{
  "d_model": 192,
  "moe_layers": [0, 1, 2, 3, 4, 5, 6, 7, 8, 9, 10, 11, 12, 13],
  "router_score": "sigmoid",
  "router_bias": true,
  "n_groups": 4,
  "lr_router": 0.000584,
  "n_head": 3,
  "weight_decay": 0.13,
  "warmup_steps": 478,
  "decay_shape": "linear",
  "dataset": "wikipedia_en"
}
Below are experts of layer 7 (counted from 0) of a mixture-of-experts language model. Rows are named gate (a neuron's input weights, with its number), up (a neuron's input weights, with its number), down (a neuron's output weights, with its number) and show model dimensions 0-191. Each number is 128 + 24 x the weight over its row's rms, rounded and kept within 0 to 255.
Before each expert's rows: "gets" lists some tokens that make up at least twice as much of what it gets as of all text. This comes from a sample of Wikipedia text that the model never trained on. Tokens count by the router's weight.

# expert 88
gets: "a ", "his ", "the ", "an ", "-", "The "
gate0 [106 121 145 143 145 169 132 130 121 108 145 123 183 152 129 106 143 171 128 127 105 114  82 169 167 147 144  95 125 119 147 111 133 113 143 133 110  89 100 141 117 114 148 144 139 124 156 135 135 152  53 119 100 225 144 151 148 112 143 148 131 102 142 110 107 130 147 125 130 161 100 129 157  87 104 162 151 148  99 116 103 130 112 131 139 149 146 145  99 107 109 113 141 139 157 113  86 127 111 130 131 101 134 138 148 125  99 142 135 126 145 178 154  85 125 146  61  78 165 177 133 123 111 126 108 115 151 131 164 166 150 132 141 115 119 162 126 115 157 103 148  90 113 134 127 138 146  99 117 129 115 126 137 152 100 103 118  86 133 116 144 170 118 105 100  93 130 132 116 158 127 128 102 150 175 109 129 126 152 124  88 102 116 145 165 118 145 163 104 144 126 113]
up0 [133 123 126  96 184 195 112 139 160 118 140 139 119 130 126 130 120 143 119 124 115  96 106 171 136 179  97 118 108 163 130 105 122 131 156 149 122 102 112 117 136 122 139 139 148 143 128 144 117 140  98  93  79 196 144 148 146 116 149 136 123  80 152 106  94  80 128 108 112 144 114 137 180 120 116 149 132 151  93  90  90 132 115 132 145 172 160 120 106 125  97  99 158 139 143 140  80 116 132 125 145 127 106 111 169 154  98 150 119 121 138 148 135  78 144 147  60  87 138 164  90 133 157 148 110 141 118 107 172 128 148 172 155 136 126 150 124 115 127 111 149 105 114 148 148 144 129 162 131 135 110 122 132 134 107 118  91  83  85  94 166 159 123 114 142  89 119 146  91 139 158 112 160 148 155 129 145 141 120 130 122 111 134 142 139 129 146 148  98 150 132 114]
down0 [125  88 123 142  98 126 123 197 118 158 124 130 134 111 149 161 135  85 146 141 128 162 165 130 133 128 136 124 134 157 149 144 131 145 141 135 101 142 131  89 129 116 102 116 173 125 124 145 121 158  88 156 101 151  79  99 139 107 146 127 165 109 155 123 160 157 134 151 110 159 123 115 195 154 136 175 115 137  83 129 147  95 104 111 164 135 119 112 132 100 146 119 143 119  59 147 150 149 130 120 113 129 106 119 139 150 140 132 129 103 115 139 135 135 105 144 155 103 129 124 168 144 127  96 104 124 106 132 137 128  92 120 103 138 106 105 133 120 157 130 149 159 121 173 103 101 110 103 103 137 156 143 121  83 122  85  89 120 108 105 150  97 136 125 123 103 143 136 135 160 124 142 131  84 153 165 129 128 140 104 121  84  72 138  96  70  78 101 115 136 157  84]

# expert 56
gets: "a ", "to ", "-", "an ", "A ", "'"
gate0 [119 133  94 159 134 142 121 115 123 133 124 139 118 135 113 138 115 116  94 111  80 127 127 107 112 129 117 143 136 126 149 186 124 145 157 121 146  93  95  91 118 135 128 171 104 127 102 123 139  88 122 181 108 178 107 115 128 138 116 155 139 112 123 123 141 157 135  99 111 112 108  87 150 124 111 147 130 151 146 137 116 151 119  92 132 132 122 107 157 144 130 141  95 163 110 109 163 157 104 103 129 121 119 104 143  96 116 106 121  88 121 109 190 113 121 148 110 198 105 147 137 153  94 138 144  43 110 127 162 116 119 132 124 145  85 134 140 134 163 102  89 100 127 123 125 103 174 111  93 124 155 128 141 148 144  90  59 124  93 116 149 117 154 147  95 123 112 106 149 117 144 160 150 137 203 129 124 151 112 146  90 127 115  89 111 135 126 134 134 126 146 162]
up0 [149 121  71 136 153 128 125 119 109 141 148 118 159  84  92  92  98 147 110  81  81 134 112 104 115 140 120 124 174 136 179 149 134 134 144 158 161 109  86  80 120 147 161 130  73 110 108 123 124 114 113 163 111 162 131 136 125 119 129 153 140  83 126  98 139 119 100  88  68 113 131  80 177 115 126 108 132 139 114 124 113 140 118 145 108  95 127 121 122 155 122 122 125 158 151 121 152 125 101 114 118 110  99 138 156 134 137 112 114 126 143 131 111 115 121  97 124 161 135  93 125 121 119 163 125  40 102 119 158 108 115 118 102 155 100 158 143 145 132 117 112 111 147 117 166 154 178 137 106 163 129  92 147 130 150 127  74 139 112 122 141  91 118 152  96 139 120 114  99 124 147 116 139 119 154 138 134 130 120 129 111 156  92  82 116 130 134 135  95 144 179 117]
down0 [107 112 157 148 152 137 123 154 119 108 119 148  69 168 163 158 112 113 169 127 122  86 107  93  84 179 106 166 157 154 143 155 142 140 128 156 133 125 140 119 109  96 118 161 129 133 108 140 141 146 140 133  80 154 144  94 121  94 111 158 123 102 140 158 134 141 111 125 132 147 118 135 121 141 109 143 141 131 133 130 109 114 103  91 163 110 103 119 142 113 134 163 114 102  97 141 125  95 133  92 113 151 156 114 117 119 133  91 123 143 151 127 161 137 138 136  88 137 103 156 111 148 124 124 117 134 166 109 140 108 121 178 160 112 134 141  52 104 165  95 119 158 106 146 173  91 143 125 106  87 107  81 189 138 145 111 117 126  91 120 122 153 155 104  81 155 122 119 109 127 121 116 193 120  99 138 107 132 106 142 113 100 105 138 104 121 105 144 103 122 104 158]

# expert 63
gets: "| ", "- ", "= ", "\n  ", "Species", "\": "
gate0 [133 137 137 114 149 116 149 128 125  85 131 190 145 112 111  95  85 104 156 110 113 109 110 155 162 146 140 133 104 147 133  98 100 142 184 118 108 125 131 119 141 118 133 137 153 146 129 112 130 153  49 109  84 169 140 142  98 129 130  96 130 141 166 114 165 120  66 100 120 158  89 126 101 133 155 101 143 149 126 109 124 137 135 146  96 149 131  88  92  91  87 108 147 153 148 135 106 175 108  89 121 108  80 142 130 112 147 123 132 172 137 145 114 158  93 156 107 137 105  74  88 134 125 142 135 136  81 124 133 123 109 142 121 131 135 152 106 116 126 127 101 130 122 120 143 119  91 125 140 145  85 140  93 119 123 180 137 136 131 149 144  98 120 168 148 142 123 137  89  84 144 135 106 128 127 128  91 107  97 124 111 143 111 114 159 162 125 122 120 139 118  74]
up0 [122 120 159 152 124 116 160  75 135 137 142 158 125 118 113 154 123 120 119 100 116 106  99 139 130 131 167 136 140 148 138 150 120 176 110 134 110 143 124 101  76 107 130 132 175 143 135 137 113 111 102 144  75 168 108  85  98  95 115 138 155 156 135  90 151 134  91 129 147 153 122  88 135 147 123 149 153 179  86 102 106 113 115 144 117 213 120  95 146 104 139  92 122 125 136 128 121 125 113 115 133 126 143 142 115 133 104 132 141 178 129 131 118  99 109 137 130 103  98 111 105 125 133 149 168 126 116 169 135 145 101 107 144 120 131 122 111 110 137 127 120 156 128  97 161 110 115 148 120 172 132 123  91 133 152 196 137 131 115 151  74 130 151 159 162 134  99 156  93 149 126 120 117 153 112 150 100 104 115 119 110 135  97 151 147 123 152 157  93 109 162  59]
down0 [131  94 104 118 138 144  92 153 107 121 143 179  93 108 128 119  98 134 126 181 170 141 150 146 126 171 136 173 136 205 126  99  99 111 139 128 190 103 104 128 112 120 123 151 146  96  93 159 133 115 132  96 112 136 138 136 155 135 129 143 126 103 137 143 165 118 150  95 183 116 133 139 132 155 135  89 113 122 127 108 131 150 126 132 120 116  98 155 148  94 107 152 165 165 135 127 126 155 126 143 150 178 156 126 125 121 111 121 148 132 175 137 119 146 176 114 119 138 161 104 135 136 168 132  72 186 115 120 133 101  90  99 130 135 106 125 136 145 156 104 133 143 112 109 146 170 139 134 146 118 144 129 118  68 138 127 100 111  78 167 131  93 114 107  97 143 140  99 146  87 155 120 120 158 111 109 175 128 149 119 153 148 121 117 139 135  99 139 126 132 115 132]

# expert 53
gets: "| ", "|", "; ", ",", "); ", "%; "
gate0 [125 115 128 125 116 154 143  90 143 168 140 115  45 101  85 104 153 157 114 114 132 171 150 120 137  67 111 126 150 169 150 114 111 153  89 122 141 134  96 103 149 128 110 143 123 146 132 158 126 115 128 150 157 119  83 139 130  95 140 164 118 104 151 113 107 124 102 193 140 124 150 113 140 181 188 119 157 101 162 142 126 133 112 158 124 111  96 129 126 180 132 155 127 130  99 147 154 117  92 121 146 170 169 143 109 191 118 144 108 103 160 147 122 106 119 125 126 118 147 132 113 141 116 132 163 130 159 134 108 103 111 124 150 120 110 146 110 102 139  95 136 131 141 120 117 123 124 140  83 104 155 118 100 119 143 113 129 179 102 127  77 104 166 106 122  69 136 110 120 134 129 135 106 123 124 106 135 101 113 121 118 139 102 162 137 116 147 128 172 111 107 114]
up0 [132 145 127 166 137 129 121 148 156 116 121 137 151 109 108 125 110 106 107 169 141 176 141 117 157 154 105 112 106 114 123 143 125 150 183 191 148 164 110 128 142 153 131  98 116 146 101  88 164 148 131 148 104 135 116 124 140 192 125 110 137 128 146 160 131 116 131  99  90 109 132 104 138 113 120 128 133 133 120 111 130  82 106 159 122 118 148 148  95 125 119 176 127 136 183 109 105 134 138 118  92 133 117 115 199 171 112 125  90 154  96 133 125 160 130 111  75 132 117 118 143 123 104 127  87 142  94 150 130 113 133 107  99  98 116 122 121 127 170 137 160 141 133 106 138 131  88 107 131 138 131  87  85 126 159 122  81 105 128 117 163 123 117 139  80 101 178 170 184 134 129 132 161 125 140  71 144 123 127 130 144 119 114 120 155 118 151 131 153 165 118 137]
down0 [157 110 153 140 130 115 143 143 131 145 147 124 175  98 147 147 100 152 133 145 117 141 104 112 148 107 143 123 113  82 126 125 119 153 155 181 158 130 129 188 119 104 121 112 127 116 135 124 133 111 143  93 141 129 122 107 138 165  85  97  87 110 112 115 119 162 168  83 126 131 146 101  72 131 119 133 109 114  99 121 105 161 114 133 104 122 145 158 130  60 138 137 159 140 162 113 105 139 127 151 150 180 142 123 102 128 145 123 124 170 111 161 130 159 125 112 111 120 129 160 152 110 133 157 124 134 112 131 138 177 149 129 102 141 110 130 127 185 127 116 135 164 104 117  96 139  96 136 179 160  96 154 156 158 138 116 105  81 168 148 189 114 135 161 107  85 132 125 151 162  95 127 123 155 110 114 163 152 110 107 158 149 106 137 173 111 128 111 133 128 149 104]

# expert 74
gets: "| ", "|", "; ", "—; ", "born ", "Candidate "
gate0 [145 119 127 126 136 162  83 147 132 160 148 106  90 103  75  95 122 139 114 102 115 127  99 146 142 158 159 161  86 152 153 112 129 131 124 146  81 145 124 103 114 154 132 147 131 110 129 112 139 119 127 151 122 122 149 170 159 145 166 140 161 141 119 131 102 126 140  93 137 110 124 103 127 176 140 139 153 114 109 154 115 138 139 141 126 114 120 109 179 159 150 150 115 100 136 175 149 106 140 130 133 136 122 140 102  98 156 115  82 117 159 138  85 123 150 139 177 102 170 104 160 189 156 145 111 104 136 135 115  88 110 145 159 154 132 156 123 133 146 140 136 159 144 114 146  85 148  80 137 116 177 117 100 112 106 155 185 170 109  99  85 121 159 135  73 134 121 120 104 133 132 146 142 146 130 123 156 122 154 136 111 124 107 171 130 124  65 114 136 136 130 134]
up0 [145 166 116 156 115 149  98 145 186 174 130 122 117 111  96 127 123 125 115 127 104 130  96 175 134 174 171 141  95 131 131 141 156 149 144 168 120 119 147 126 133 178 130  76 112  70 156  96 152 131 149 148  81 133 148 155 121 148 152 135 172 151 123 163 129 120 172  82 122 119 111  89 118 130 119 140 106 120  90 102  99  88 149 111 120 112 118 115 119 144 153 181 131 120 185 148 114 116 147 138 113  76  91 135 135  96 106 119  71 102 129 124  98 119 124 131 162 115 144 111 158 148 122 134  98 118 109 161 128 109 116 102 138 122 147 133 121 127 135 108 144 137 113 132 147  75 147 120 173 121 185 111  87 127 119 152 143 148 152 120 124 118 157 147 106 153 151 144 109 137 124 124 140 143 161 127 140 132 138 139 127  88 132 127 123 120  72 126  97 161 142 134]
down0 [138 132 129 131 142 136 137  94 136 133 150 135 144 171 193 163 150 150 114 127 100 124 170 168 146 127 148 113 133  84 120 180 128 132 152 111 112 121 111 127 160 148 115  89 140 168 151 163 147 113 137  95 180  98 132 100 161 157  91 130 130 100 137 146 140 186 108 136 162 133 144 119 127 136 126 165 141 137 123 112 115 112  86  54 115 149 164  93  77 125 111  97 124 116 133 124 134 137 116 146 154 141 156  87 123 153 146 155 133 122  82 114 153 181 140 125 137 157 148 111 117  97  85 110 149  98 141 171 134 154 123 144 101  85 133 134  86 137 146 129 143  96 107 125 117 134  86 107 158 152  87 171 139 129 142 133 123 121 113 162 122 141 106 109 122 119 159 135 137 168 147 141  94 135 121 150  83 163 136 112 140 129 116 140 124 118 143 150 132 128 152  95]

# expert 18
gets: "D", "d", "ed", "G", "al", "Al"
gate0 [111 154 104 118  98 122 113 145 137 127 133 161 170 132 141 149  61 129 128 121 126 113 128 164 126 132 121 139 136  98 137  87 141 130 122 132 122 134 172 111 100 158 100  84 129 128 152 122 117 144 142 147 155 148 123 131 100 129 109 130  82  88 132  91 167 153 115 129 108 136 170 139 156  73  85 115 138 123 100 137 149 157 128 135 127 129 157 129  94 147 128 123 141 112 102 169 178  95 133 173  85  95 151 113 109 125 172  97 124 124 112 129 154 159 112 154  97 162 169 113 119 127 157 150 133 135  98 136  98 121 114  95 143 103 162 152 131 146 129 138 141  91 148 149 145  95 147  84 157 152 161  79 127 128 156  98 139 132 138 131 111  90 103 145 167  85 139 155 113 145 143 132 119 101 124 108 120 153 143 143 129 112 144 155 108 101  86 145 137 209 136 131]
up0 [136 164  97 130  82 163 100 164 125 111 160 168 155 108 117 157  91 136 122 154 120 117 133 142  94 105 126 141 129 133 116  67 119 150 122 115 140 137 156 104 108 149 109  99 126 132 139 156 124 137 123 129 135 140 130 123 108 136 123 110  82  94 111  90 162 153 103 133  92 129 160 113 167 116  96 125 141 113 119 126 173 157 116 119 135 130 150 112  95 148 135 121 154 147 100 173 151 111 145 162 106 106 140 127  85 148 163 108 126 102 108  83 156 176 108 155  40 151 151 128 119 136 163 165 139 116 102 137 115 120 106 106 112  87 159 120 157 107 121 132 149 114 142 134 143 110 162 116 156 141 148  99 143 129 178 100 140 128 106 121 122 110 103 155 147  92 113 154  87 143 115 144 135  95 110 127 128 163 134 133 128 132 129 139 121 120 121 147 143 219 131 123]
down0 [116 100 122 152 156 145 145 150 118  95 143 149 163 134 154 144 151 182 160 102 137  84 118 172 106 112 139 137 131 142 135 159 114 149  87 123  80 140 122 106 127 146  93 142 121 152 168 135 118 131 119  86 144 124 117 102 154 104 108 137  98 145 171 138 110 143 147  99 125 145 115 133 103 107 167 127 128  76 147 121 107 107 138 138 117 113 171  83  89 141 130 143  84 145 126  86 139  98  98  83 107 172  99 150 121 134 145 148  97 116 125 137 146 112 179 123  87 100 150 142  80 164 146 118 173 116 132 120 105 134 145 136 150  81  91  82 144 125  81 105 132 140 135 124 121 101 130  82 129 132 118  98 131 158 124 192 159 119 125 122 157 115 178 126 123 134 147 159 142 131 122 112 114 127 168 113  99 129 116 129 135 138 144 160 129  97 123 130 112 120 160 105]

# expert 26
gets: ". ", "of ", "; ", ", ", "\n\n", ": "
gate1 [ 99 130 126 148 129 147 134 119 153 151 133 150 162 116  95 132 135 111 171  95 137 149 135 170 128 108 131 114 156 127 132 157 164 111 127 184 125 125  99 128 155 101 119 141 126 153 108  89 109 153 144 112  99  98 126 155 136 126 147 160 124 118 115 139 130 136 125 148 138 115  84 122 166 147 134 117  85 133 140 124  86 117 114 175 157  80 144  91 130 122 147 125 123 130 139 128  71 150 146 136 146 119  98 141 210 181 119 157 146 135 115 141 118 166 121 127 142 156 148 184 135 113 127 105 132 116 151 135 142 143 131 103 104 130 174 135 112 140 111 103 129 150 143 135 103  97 116 154 128 133 157  89 117 156 133 122 145 104 103  95 101 120  95 178 112 167 184 133 113 149 141  98 137  69 175  95 116 148  83 112 105 134 116 109 145 174 147 109 120 101 107 116]
up1 [108 143 127 147 135 149 136 114 154 145 124 154 179 115  91 149 147 114 186  97 138 132 148 148 137 127 131 109 155 118 111 141 153 117 124 181 110 106 117 138 125 103 104 136 140 128 108 115 112 128 123 113 109 110 150 141 141 110 130 176 102 114 105 138 137 154 114 132 133 123  82 119 183 160 139 103  68 141 123 130 107 130 138 173 161  92 134  93 114 123 122 116 135 116 144 134  87 157 133 135 144 120 123 152 197 196 114 117 144 123 128 131 115 148 126 116 142 134 153 180 134 113 128 110 149 134 159 175 158 143 113 106 122 125 178 146 116 154  86 104 125 151 129 122 102  94 123 172  98 119 146 111  94 155 142 103 140 120 104 113  91 116  93 170  97 148 175 134 111 148 123 115 114  54 184  96 114 127  87 119 140 135 112 120 137 143 117 122 137 134  83 119]
down1 [175  77 129 137 142 145 148 171  99 152 149 134 169 141  99 130 134 178 150 146 161  87 140 113 161 112 106 112 150 168  95 124 157 132 120 189  83 144 121 150 106 117 117  99 124 130 129 148 121 125  81 112 117  97 113 168 127  84 125 114 124 130 148 105 177 144 162 135 153 130 119 132 157 173 193 108 118 119 143 152 119 124 151 170 116 131  96 138  92 113 120 141 155 139 110 157 131 120 137 125 169 135 132 134 130 119 113 129 138 158 128 137  93 114  84 153 129  99 123 130 136  83 186 139 144 153 107 139 102 141 203 134 121 121 137  94 114 149 137 125 152 135 170 107 140 162 118 165  96 135 107 143  90 119 139 134 153 132 101 148 124 146 123 121 128 143 146  95 120 112  99 137 111  81 126 145 151 128 131 135 132 176 107 137 120 113 127  80 124 103 127 156]

# expert 80
gets: "a ", "an ", "°", "an", "193", "a"
gate0 [136 153 106 145 116 112 117 110 105 164 157 102 155 143 163 100  63 113  78 126 103 128 119 136 107 121 122 139 106 111 132 116 145 100 104 134 117 126 147 123 127 130 117 124 116 148 178 179 134 116  97 137  88 125 122 118 141 170 100 135 125 129 100 128  91 152 133 140 148 141 165 124 100 148 124 105 137 170 165 106 131 101 104 142 121 156 105 147 109 132 140 114  96 125  94 123 123 135 128 132 120 100 108  82  78 131 143 116 141 125 153 117 159 110 139 124 104 198 125 131 168 177 131  88 132 116 133 108 171 158 139 126 108 119 169 198 116 132 141 154 134 115 127 143  97  58 145 102 124 123 122 109 155 139 129 123  75 138 149 123 170 153 126 121 174 110 106 111 114 122 136 188  98 123 127  78 150 174 133 121 114 126 151 102 115 130 128 137  93 132 152 126]
up0 [173 135 123 157 118 148 134 112 117 158 157  81 148 130 131  98  88 117 109 115  84 119 140 125 140  88 113 129 110 130 130 100 139 120 120  93  99 125 141 135 142 114 133 106 131 150 183 146 117  87 115 117 107  86 149 118 129 158 131 135 109 121  80 115 104 126 143 139 128 144 136 136 130 156 141 103 145 176 180 126 125 111 106 131 111 147  84 126 132 136 131 101 101 169 144 140 115 130 143 132 133  90  97  81 123 130 112 145 136 135 143 105 124 128 160 119 101 184 134 133 157 157 154  94 109 118 131 117 186 146 145 109 100 148 177 181 114 138 117 151 130 104 141 113 124  88 138 104 126 140 128 134 168 143 143 139  71 116 130 145 186 153  90 116 146 105 101 111  86 112 139 174 111 126 147  78 182 171 149 107 116 136 175 121 151 150 104 130 108 154 148 115]
down0 [165 126 176 166 112 142 125 108 157 110 129 102 135 131  88 105 135 125 144  89 134 139  91 154 144 142 171 126 149 146 136  99 140 143 132  93 135 102 140  87 112 140 169 118 120 117 120 110 143 133  81  85 155 117 116 127 114 158 161 143  72 148 166  82 148 126 114 120 115 140  87 155 139 102 176 133 106 152 135 132 105 111 137 130 162 150 107  83  93 106 112 114 137 129 124 160 150 109 133  98 150 133 119 109  89 126 139 106 157 151 137 130 140 148 107 143 153 114 143 132 112 148 151 190 115 127 110  77 136 119 120 145  96 117 142  96 117 149 117 148 129 151 145 111 154 160 122 168 123 111 116 144  91 117 148 164 164 111  74 177 146 159 122 114 132 121 126 143 123 148 131 165 106 130  95 143 160 172 157  95 135  74  94 109 166 112 146  93 125 138 107 112]

# expert 78
gets: "| ", "- ", ":", ",", "|", "."
gate0 [103 150 129 101 170 125 117 121 117  99 139 167 136 107  97 161 150 133 138 160 182  89 147 167 129 139 137 126 151 109 129 108 120 158  85  96 118 116 134 155 135 123  83 110  93 122 137 142  92 116 141  91 134 156 124 105 168 116 144 147 127  66 129 116 173 142 143 139 116 124  85 129 145 104 108 125 118 166 106 101 100 109  95 101 125 143 126 132 120  82 105  75 128 130 186 121 131 126  99 149 132  93 176 118 132 119  83 172 128 105  94 150 128 169  79 148 144 158 159 148 123  94 122 104 108 103 142 105 118 114  87 126 140 101 133 124 123 171  98 130  84 151 138 137 133 183 142 124 106 154 115 148 117 116 171 146 129  92 123 136 134 117 158 134 119 138 143 112 122 150 111 121 101 142 110 112 122 154 120 121 170 121 136 125 137 150 149 188 147 122 150 105]
up0 [100 141 145 118 169 137 120 126 139 100 129 153 137 125  79 177 154 130 117 184 165  99 141 158 120 144 152 127 135  97 118 116 114 122  90 108 147 109 146 151 158 110  78  91  79 134 179 127  88 129 167  89 158 134 148 119 162 122 118 136 135  59 146 117 145 123 156 132 114 122 119 130 154 115 100 114 112 151 118 103  93 145 121 109 119 145 116 124 114 102 114 117 130 128 171 137 120  89 108 173 120  81 168 118 117 145  77 175 138  82  93 129 128 146 101 165 127 161 150 128 133 113 102 113 102  89 144  91 152 118  88 114 137 134 143  87 140 127 110 139  89 152 111 161  92 179 140 160 117 142 101 116 121 124 144 106 122 108  95 147 135  80 132 146 132 107 152 127 136 123 132 128 113 137 149 105 136 141 125 148 170 111 151 145 114 134 139 155 146 145 151  97]
down0 [167 187  99 130 145 108  94 116  95 148 126 101 100 141 115  92 150 173 126 126 144 112  91 136 143  89 107 127 125 132 105 147 121 165 131 138 103  91 107 158 108 150 128 119  97 124 130 171 112 149 135 122 151 115 145 110 116 118  84 162 105 132 127 130 149 100 170 134 131 102 147 135 104 113 156  88  92  95 138 162 106 176 149 142 110 104 115 126 158 119 125 142  84 127 117 177 129 132 111 123 126 143 128 132  98 120 115 117 136 152 153 141 154 165 107 149 144 146 121 177 124 105 101 157 154  88 113 132 128 152 135 171 165 131 110 107 151 100 116 152 139 182 141 100 143 105 106 100 158 151 136 127 178 139 111 102 113 112 130 141 117 163 115 153 135 137  98 151 122 144  83 109 134 114 140 114 135  98  40 126  89 126 155 136  89 105 163 111 110 129 134 103]